config.yaml
n_experts: 8
balance_loss: 0.00281
balance_bias: false
router_cosine_scale: 14.0
norm_eps: 1e-05
learning_rate: 0.00774
max_seq_len: 512
train_tokens: 281400000
max_steps: 8588
Below are experts of layer 5 (counted from 0) of a mixture-of-experts language model. Rows are named router (the router's row for the expert), gate (a neuron's input weights, with its number), up (a neuron's input weights, with its number) and show model dimensions 80-159. Each number is 128 + 24 x the weight over its row's rms, rounded and kept within 0 to 255.
After each expert's rows: "comes after" lists some tokens at least twice as common just before its tokens as in all text. This comes from a sample of Wikipedia text that the model never trained on. Tokens count by the router's weight.

# expert 7
router [138 100 129 142 171 133  96 149 138 156 155 146  82 120 138  74 105 105 125 175 126 136 122 112 143 122 160 144 188 121  99 129  98 139 117 116 162 111 152 118 138 123 126 116 135 135 148 133  88 131 100  96 139 122 135 217 150 166 143 149 112 104 142  91 129 125 135 139 106 107 140 145 119 165 105 133 115 119  97 172]
gate0 [143 125 138 135 126  79 120 103  86 102 140 123 126 203 129 123 151 126 119 147 124 105 108 127 129 131 111 121 129 137 148 133 130 115 111  85 120 126 109 159 157 152  99 181 114 166 116 131 113 138  95 172 135 128 123 107 130 165 132 154 105 149 122 141 130 146 150  96 146 187 132 138 139 147 161  85 166 100 152 117]
up0 [115 134 107 136 142 124  89 138  99  92 117  98 206 143 120 148 118 129 171 144 175  99 141 145 139 136 147 123 132 107 118 127 111 128  99 157 147 149  96 114 163 169 132 124 128 132 124 128 119 122 125 100 125 118 169 145 111 130 100 144 124 113 138 100 146  99 138 158  99 146 102 154 143 150 132 158 190 109 147 150]
comes after: " the", " a", " was", " and", " to", "'s"

# expert 0
router [130 156 158 143  87 169 102  99 140 119 146 176 158 170 131 123 142 130  90 115 152 134 134 161  99 139 128 141 108 120 143 161 137 126 150  98  96 114  90 129 132 128 123 159 159 159 129 136 186 143 178 150 127 117 129  73 104 125 135  93 150 136 149  93 164  80 135 105 129 105 133 143 121  94 131 106 122 137 166  99]
gate0 [115 153 139 113  72 127 121 135 110 147 130 151 124 149  90  94 137 137 131 142 139 135 124 139  89 162 117 123 113 103  95 139  87 124 170  79 133 135 140 141  88 113 113 130 126 145 117 111 176 117 136 109 114 128  95 114  98 123 146 115 139 140  90 146 130 105 150 116 137  84 155 122 126 141  98  96  93 114 110 109]
up0 [126 146 111 123 145 119 128 141 142 117 116  89 117 134  96 176 154 125 128  90 127 138 158 127 102 118 102 157 132 133 123 127 129 113 122 140 148 119 125 160 157 167 158 115 114 102  86 137 138 123 169 108 177 115 117 170 111 157 175  99 106 125 101 148 123 119 151 183 151 129 140 131 120 128 165 181 140  83 103 129]
comes after: " of", " and", " to", " a", " in", " is"

# expert 1
router [119 127 123 108  96 123 123 123 149 166  99 138 143 135 100 119 119 138 151 127 104 140  98 155 135 128 117 146 158 130 110 129  91 143 131 118 104 152 111 137 137 169 160 159  98 117 165 111  81  83 136 108 127 173 137 137 137 139 149 166 110 101  82 114 129 131 114 107 131 108 137  82 122 152 102 143 158 174  98 103]
gate0 [134 151 125  97 128 128 127 144 113 114 137 145 158 145 141 110  94 101  90 184 123 123 126 138 154 161 149 121 135 126 128 108 174 151 127 100  99 107 134 143 105 121 124 150 104 166 118 158 144 165 164 119 164 128  94 100 128 132 129 143  85 122 131 120 143 103 128  86 126 162 142 127 124 149 118 176 152 148 130 120]
up0 [ 97 109 137  85 136 141 153  82  89 138 149 190 195 146 117 105 135 117  89 143 140 150 102 151 142 128  85 204  94 132 136 133  81 109 134 113 108  77 153 141 148 148 108 132 164 164 131 152 142 144 153 146 154 115 117 133 113 106 101 213 149 132  98 131 151 113 109 102 128  98 125 146 177 128 147 111 121 105 127 115]
comes after: "0", "9", "1", "-", "8", "=="

# expert 4
router [126 145 145 158 136 126 111 138 137  89 130  85 132 139 127 172 113 161 133  93 129 139 164 104 117 119 135 101 117 151  89 129 156 161 105 159 123 140 164 180  90 180 140 145 112 137 125 127 127 158 133 112 105  88 123 161 132 125 136 124 130 153 128 169 102 145 120 146 122 131 113 112 152 110 147 140 114 140 104 112]
gate0 [172 161 129 106 123 125 164 132 131 114 160 114 135 141 112 170  98 141 143  97 116 108 148 157  83  87  55  76 109 132 120 158 105 134 129 126 103 130 167 140  61 115  93 160 142 155 124 135 157 135 102 120 121  88  91 121 133 165 110 153 128 134 125 134  79 115 124 158  56 146 120 121 151 103 118 118 119 139 132 145]
up0 [115 183 101 108 133 119 129 113 136 123 159  88 119 113 136 119 150 137 136 127 117 125 172 175 160 177 145 160 131 146 152 131 127 161 125 127 117 117 137  73 125 148 118 112 124 122 149 144 116 110 140 125 154 117 131 144 159 147 104  70  98 108 131 123 124 132 143 102 144 120 124 142  65 160 134 121 154 101 127 171]
comes after: " |", " ", "|", "–", ";", " New"

# expert 6
router [176 119 109  90  92 125 171 153 144 119  89 115 152 135 158 122 132 123 133 112  98 115 147 122 138 147  87 115  99 118 117 123 153 159 135 173 134 154 123 117 125 159 105 115 118 116 135 105 143 112 140 116 182 143 159 108 120 129  92 111 153 140 101 130 131 153 144 144 165 133 122 114 120 103 164  96 135 151 153 127]
gate0 [ 93  96 182  62 132 137 133 100 104  95 100 143 121 125 103 124 145 141 113 101 131  92 147 107 120 142 143 102 134 172 137 121 117 168 166  52  94 142 138 118 150  90 147  92 168 170 164 119  91 151 145 144 150 129 150 152 150 115 122 142 151 120 122 142 102 158 129 120 128 108 171 104 143 135 136 152 135 144 158 109]
up0 [126 124 139 102 132 122 139 132 142 113 139 141  82 132 162 206 137 101 106 156 144  69 166  75 111 133 140 131 142 139 131  99 107 135 114 124  92 139 129 130 139  93 131  88 134 107 156 169 109 114 160  94 181 131 188 109 114 120 164 144 143 134 125 167 156 117 111  88 175 109 107 144 122 112 128 150  93 142 125 123]
comes after: " ", "2", "1", "-", "3", " ("